Experts of a small language model: 9416 steps.
Below are experts of layer 8 (counted from 0) of a mixture-of-experts language model. Rows are named router (the router's row for the expert), gate (a neuron's input weights, with its number), up (a neuron's input weights, with its number) and show model dimensions 64-127. Each number is 200 + 30 x the weight over its row's rms, rounded and kept within 0 to 999.
Before each expert's rows: "gets" lists some tokens that make up at least twice as much of what it gets as of all text. This comes from a sample of Wikipedia text that the model never trained on. Tokens count by the router's weight.

# expert 8
gets: " was", " is", " as", " were", " are", " be"
router,227,156,240,209,208,214,165,153,201,194,219,202,215,188,228,141,171,215,233,232,218,191,232,219,203,140,233,247,189,219,207,188,191,197,221,239,188,226,199,223,127,199,179,215,222,177,199,222,191,200,143,247,221,179,169,196,245,235,189,162,156,193,231,261
gate2,221,146,229,150,172,227,253,142,229,202,221,234,188,184,213,171,157,234,195,200,206,224,234,205,157,193,216,226,241,218,185,171,193,212,196,177,201,181,204,207,158,184,169,265,205,206,219,214,252,163,147,241,199,175,220,240,215,249,190,161,143,185,229,264
up2,160,199,221,185,224,216,135,203,161,188,217,233,152,220,258,163,217,219,211,198,224,160,160,164,245,207,227,213,159,175,190,231,206,172,238,252,184,245,195,154,232,222,182,154,185,190,263,202,183,200,209,192,197,185,203,132,211,187,222,173,240,245,167,178
gate3,188,177,278,193,184,166,169,198,204,190,144,172,246,196,161,159,186,204,177,191,188,160,188,239,174,201,217,216,232,223,244,199,172,206,226,208,216,209,213,180,193,153,228,169,180,170,187,230,241,213,147,210,118,182,173,230,254,255,195,193,208,240,207,182
up3,228,190,152,174,219,163,219,211,122,219,193,180,179,164,230,176,147,209,172,162,220,195,265,200,275,210,243,228,193,220,220,164,207,220,190,225,208,193,227,135,169,227,167,220,197,261,187,182,175,200,231,201,182,199,233,225,253,191,225,189,198,248,247,170
gate4,183,169,211,219,176,215,182,161,196,273,182,244,168,208,185,147,178,202,192,210,224,163,207,204,269,186,198,214,205,172,205,215,205,144,190,222,215,195,207,191,171,161,167,156,259,196,192,227,143,180,136,187,186,190,228,217,227,179,217,189,165,184,207,260
up4,238,186,191,162,196,158,274,210,161,211,223,197,229,170,171,143,147,175,180,209,217,206,216,179,206,220,178,176,144,201,205,190,242,196,204,209,196,193,213,204,145,218,197,166,145,159,203,184,247,170,193,234,254,211,204,214,203,233,222,186,211,181,184,238
gate5,209,172,250,245,268,203,144,213,198,176,205,166,236,246,161,125,243,164,189,197,163,180,212,219,172,203,207,264,149,216,247,179,171,192,178,191,183,161,223,170,183,178,201,218,179,225,209,203,217,189,222,224,190,184,190,187,173,250,262,172,205,227,178,211
up5,199,166,235,207,184,212,160,230,267,207,212,208,185,211,232,137,203,189,183,174,166,234,187,167,188,194,154,181,239,203,221,181,265,195,176,238,162,183,185,229,252,217,208,230,186,203,251,181,212,210,217,239,198,217,152,217,213,236,210,225,224,185,190,228
gate6,208,178,186,247,266,192,241,154,217,184,213,182,217,180,149,165,220,187,231,205,205,183,218,224,174,178,161,124,186,189,172,202,207,176,193,230,191,232,198,198,153,217,196,227,194,185,212,236,203,227,151,231,124,196,188,216,216,182,218,213,173,172,236,222
up6,255,196,218,145,176,114,239,197,140,302,192,231,219,249,146,205,179,223,176,177,216,193,188,207,205,261,180,193,241,212,231,151,203,207,206,196,228,200,182,171,180,195,197,193,195,191,234,203,234,180,147,188,217,194,212,152,217,196,239,119,220,168,185,179
gate7,192,177,232,203,215,219,203,162,213,211,239,216,206,180,191,171,207,185,249,150,182,205,235,193,240,162,226,210,162,195,221,152,205,171,191,168,207,177,220,201,141,151,197,202,231,205,172,215,177,195,239,232,171,194,245,191,213,255,208,175,129,185,183,208
up7,220,226,201,237,227,211,153,213,195,206,241,182,268,199,233,212,228,223,181,156,205,229,209,164,213,186,175,195,160,230,163,211,183,195,184,201,236,153,205,173,155,170,160,195,203,147,179,190,228,217,214,213,244,160,192,202,250,168,181,231,187,197,156,176
gate8,184,185,213,193,185,262,222,225,150,197,157,214,206,157,149,209,177,238,255,212,197,169,200,178,154,178,190,207,154,176,195,225,192,206,185,184,251,199,205,213,168,168,178,209,242,188,152,183,205,160,204,234,206,196,209,194,222,172,200,174,192,271,212,193
up8,225,176,140,195,218,225,265,260,230,165,199,214,200,237,241,186,222,168,134,219,225,223,188,155,228,230,143,202,230,196,214,203,143,152,192,201,182,196,223,169,226,210,226,191,225,185,171,165,175,141,251,203,204,241,176,224,164,234,204,160,220,154,180,178
gate9,162,193,262,176,195,247,138,148,229,194,181,187,247,196,190,175,174,230,232,195,220,155,193,168,244,164,164,226,219,205,223,212,255,196,203,253,210,202,142,173,183,191,150,183,156,187,161,173,187,168,214,208,208,173,201,193,204,231,178,178,156,193,222,174
up9,227,202,202,276,194,191,168,238,198,188,176,226,223,212,207,203,217,169,127,173,191,200,179,247,200,147,218,214,221,231,150,209,176,160,156,179,185,171,238,219,200,222,175,221,188,223,179,185,215,172,184,229,225,190,142,190,214,144,207,231,167,224,155,238
gate10,214,211,192,245,241,222,261,133,216,156,200,176,178,160,214,181,216,205,211,179,177,200,236,203,221,219,145,188,201,192,197,244,199,111,230,182,222,224,155,195,192,215,178,132,176,250,162,218,226,175,184,262,202,223,190,225,224,218,180,155,180,230,190,219
up10,166,196,209,182,145,244,242,144,210,228,230,172,198,172,218,240,222,206,194,115,172,159,225,177,205,197,183,203,218,210,186,205,221,134,200,224,255,211,211,174,202,248,149,200,186,211,204,231,180,193,201,207,209,211,217,241,212,234,152,149,212,213,177,214
gate11,196,163,206,214,228,237,183,188,168,214,179,168,227,169,259,231,192,269,199,191,264,168,192,212,174,196,148,213,166,174,194,218,182,200,253,204,180,191,192,143,160,191,168,248,195,236,172,201,246,183,104,201,205,190,166,186,224,247,197,160,216,208,205,233
up11,175,185,184,236,150,197,190,170,186,173,209,175,183,208,219,235,144,221,264,180,198,221,203,239,188,232,237,176,159,205,201,180,201,156,225,213,189,251,216,195,199,176,189,185,181,155,211,179,222,193,214,252,194,175,139,197,185,170,215,167,230,183,153,221
gate12,241,182,217,200,186,209,175,114,217,169,177,214,205,226,230,225,235,224,249,218,171,193,212,159,174,194,236,228,135,208,194,201,231,192,255,290,202,193,185,162,139,180,176,159,199,264,202,216,185,160,169,195,204,211,228,161,186,199,201,232,152,206,202,221
up12,116,139,184,179,218,186,194,167,163,173,224,254,206,181,143,244,168,249,199,206,236,178,249,194,189,225,207,207,185,220,179,189,264,188,212,243,169,213,154,189,176,157,176,185,188,204,234,144,216,227,221,176,219,228,180,239,232,175,240,225,182,199,212,206
gate13,272,159,200,238,204,236,229,135,162,211,220,219,205,171,201,209,164,180,228,227,204,166,211,216,169,182,182,211,183,221,191,148,161,228,250,224,200,212,178,250,146,198,183,233,210,181,223,224,205,239,179,240,205,259,188,139,217,233,230,175,181,222,181,229
up13,152,258,199,213,233,201,191,199,203,163,171,213,208,245,153,209,209,237,185,198,211,200,206,246,205,155,224,176,184,189,134,147,205,201,198,208,207,232,183,212,197,247,253,185,211,217,149,218,166,193,188,183,136,221,197,276,201,194,169,225,193,138,196,228
gate14,197,158,187,175,182,243,225,174,212,123,167,238,191,188,253,223,177,231,211,208,215,230,221,206,231,199,199,213,192,212,227,166,200,197,172,218,200,198,169,244,188,125,161,185,230,148,203,204,164,166,202,167,243,280,210,200,228,216,220,201,173,186,234,194
up14,157,227,223,182,167,157,201,226,159,207,229,145,178,256,122,155,211,183,190,213,209,217,199,198,210,193,157,275,223,179,179,171,224,238,230,194,197,166,170,253,249,216,247,202,229,204,131,192,198,212,184,240,147,231,199,190,94,213,196,197,240,244,202,234
gate15,179,165,171,214,215,146,179,179,190,168,228,163,165,163,260,182,185,173,261,167,209,180,162,210,192,209,166,212,175,208,178,206,213,216,200,194,188,221,207,233,175,172,206,243,197,252,193,153,182,155,202,200,190,162,204,193,209,227,205,208,161,174,203,193
up15,207,268,185,231,226,191,239,175,199,207,199,248,213,256,126,169,275,157,188,139,171,199,223,226,210,186,177,246,191,167,221,249,255,220,209,216,198,250,216,255,226,203,194,214,148,188,203,201,229,187,247,212,168,155,178,199,188,218,186,189,194,201,145,169
gate16,199,150,208,182,199,205,171,143,127,219,204,159,180,200,204,199,208,192,216,241,202,212,241,198,248,208,184,252,234,219,213,162,224,203,220,196,169,250,208,190,145,190,196,188,181,225,162,212,213,168,199,209,214,189,201,227,177,199,210,197,168,300,186,213
up16,193,216,198,197,171,247,264,254,251,200,181,236,189,181,178,172,230,209,221,169,193,241,207,159,230,241,188,186,222,180,203,190,212,215,181,156,196,191,180,228,221,185,164,246,256,168,166,187,180,209,212,182,153,263,177,185,164,145,226,184,202,211,183,208
gate17,223,180,248,242,139,158,174,198,156,98,214,206,123,204,176,269,177,216,164,246,240,211,233,201,157,152,229,217,192,175,131,173,166,191,229,247,193,174,137,224,217,239,165,233,178,212,198,194,186,156,215,213,171,200,160,187,226,199,209,208,177,194,215,188
up17,188,247,197,195,249,163,208,189,195,179,183,177,224,199,181,200,174,202,184,217,221,242,235,200,226,199,215,198,159,190,197,184,201,196,214,283,242,155,201,197,246,194,180,197,244,185,208,205,222,154,139,178,129,196,211,218,218,207,206,169,218,134,174,181
gate18,159,202,196,184,226,158,203,181,201,182,206,228,193,213,199,165,168,236,202,228,176,236,234,255,194,157,233,232,179,225,155,219,255,238,240,216,115,215,237,198,162,185,241,256,214,230,179,221,220,219,234,226,187,193,166,147,204,247,219,150,179,262,184,210
up18,184,187,160,234,178,217,255,150,143,237,224,172,194,239,184,190,195,166,137,229,222,140,221,140,221,217,219,161,201,144,246,194,230,178,277,181,226,216,189,167,206,180,236,200,182,264,151,175,217,184,194,195,246,217,162,212,230,180,198,224,182,231,181,202
gate19,174,197,209,187,174,243,162,126,193,217,200,205,208,161,173,240,210,212,206,203,219,164,193,221,163,159,137,234,176,219,178,204,166,196,232,259,204,218,235,238,230,202,225,190,156,180,249,210,209,219,230,219,220,179,196,262,165,204,153,234,136,182,200,228
up19,218,220,272,218,251,224,175,234,223,200,236,161,129,135,254,193,191,258,220,204,159,149,186,249,186,205,221,173,214,210,180,193,197,219,230,168,184,165,172,190,211,145,196,188,209,170,185,193,222,189,208,162,188,187,211,168,176,217,212,156,195,191,241,198
gate20,156,186,260,209,259,208,191,174,133,168,240,161,191,109,194,216,180,217,207,220,267,176,218,195,207,194,231,250,171,204,163,219,162,193,177,196,212,179,161,211,201,182,167,192,245,190,234,249,188,235,226,190,195,182,185,211,234,218,206,188,204,196,195,228
up20,190,171,158,212,214,152,169,238,236,262,178,188,179,266,233,146,202,189,196,179,139,197,194,211,176,273,206,138,199,159,243,185,199,204,247,237,171,237,204,221,192,224,255,207,218,203,229,192,187,188,243,199,204,178,195,223,178,182,222,205,192,239,190,216
gate21,220,158,173,182,174,134,210,165,137,243,222,163,230,212,161,199,234,193,214,227,189,206,200,276,187,192,186,199,212,176,189,225,179,243,189,223,208,211,173,239,177,165,197,195,220,189,248,224,202,254,207,199,204,221,140,175,177,187,205,241,204,185,227,197
up21,195,251,183,229,168,246,182,244,193,188,170,205,166,185,233,266,170,175,206,250,241,231,208,187,211,194,269,187,178,205,238,154,167,165,207,210,150,198,244,180,260,136,215,164,177,223,198,179,191,126,197,184,228,194,200,220,213,214,148,203,174,208,207,201
gate22,216,148,207,160,208,140,154,180,191,175,244,219,178,164,257,198,154,222,217,179,215,165,185,241,227,227,233,205,164,262,145,177,203,204,199,246,202,235,245,220,134,191,200,202,207,194,189,229,255,168,210,152,228,189,185,198,264,256,278,225,154,223,155,172
up22,261,202,191,176,149,178,216,192,221,258,177,140,190,192,164,201,193,145,181,198,207,130,220,168,196,157,222,201,167,226,208,204,178,204,193,190,256,186,236,208,219,191,182,201,210,288,231,247,202,203,196,162,194,238,222,159,204,158,216,233,195,157,192,182
gate23,185,99,184,214,200,190,175,151,182,208,192,198,204,217,253,220,167,216,182,218,192,151,221,212,232,202,168,220,185,200,188,227,142,233,211,202,197,260,223,199,237,173,251,208,200,160,219,152,219,211,156,161,258,173,187,238,155,212,195,191,174,115,232,231
up23,238,209,231,170,178,205,204,182,244,205,240,221,158,179,171,171,215,172,210,248,226,216,155,174,195,209,184,204,198,185,180,165,208,219,168,202,242,184,189,224,146,210,181,189,149,187,159,229,124,191,175,189,136,241,227,146,186,216,180,143,172,232,200,231
gate24,204,187,251,186,208,160,187,140,172,162,119,212,186,207,137,183,204,187,197,171,179,186,190,192,192,188,244,177,210,205,178,233,109,169,207,252,232,191,180,261,206,178,166,184,185,158,200,202,178,199,184,165,185,196,194,175,230,158,189,143,153,237,185,216
up24,252,265,249,218,154,183,244,197,145,197,230,184,182,246,247,239,165,193,244,203,204,135,172,205,194,190,200,153,211,206,190,202,211,221,188,201,268,180,160,186,172,157,200,250,248,188,240,213,187,181,187,200,164,172,176,184,216,182,187,205,132,223,225,213
gate25,221,208,256,217,189,226,178,193,200,151,206,196,223,157,198,175,205,217,219,166,177,188,199,276,173,255,192,190,211,223,187,183,238,203,199,146,196,217,227,195,179,182,227,237,189,189,249,169,196,166,201,193,174,172,182,196,191,196,164,176,208,159,220,192
up25,224,195,248,220,232,273,207,195,157,191,221,166,173,208,216,178,150,238,214,208,217,229,202,235,160,168,176,156,180,247,196,179,272,189,185,165,226,152,220,174,225,196,147,213,175,188,204,157,176,151,159,194,230,189,160,191,197,248,168,168,208,182,213,176
gate26,160,230,217,172,241,161,231,147,187,241,235,215,153,250,197,178,195,173,209,193,198,173,181,202,222,145,252,244,148,248,172,214,178,220,204,233,174,228,228,219,186,230,210,200,206,172,220,200,216,151,251,195,193,221,180,267,227,224,208,180,247,223,198,228
up26,122,252,233,208,204,218,183,169,180,245,218,183,143,243,190,217,168,219,142,190,176,189,206,180,209,168,243,186,172,277,240,180,145,196,199,215,185,214,246,198,140,240,216,210,278,147,181,192,217,219,189,148,229,208,215,231,200,230,221,147,203,179,250,238
gate27,239,162,173,198,164,165,197,184,232,204,192,214,198,179,242,153,139,257,207,176,205,159,230,194,190,150,226,181,180,205,218,191,209,206,212,171,225,225,242,255,180,180,171,209,244,225,217,208,153,192,184,197,181,202,226,184,193,229,169,151,147,208,215,224
up27,193,129,275,168,177,201,186,154,161,168,176,185,191,247,110,177,200,181,177,168,172,210,133,202,157,172,215,176,239,132,195,194,203,219,227,190,178,241,183,169,201,208,184,184,213,181,213,200,221,226,206,184,200,209,193,230,276,176,235,193,179,212,219,221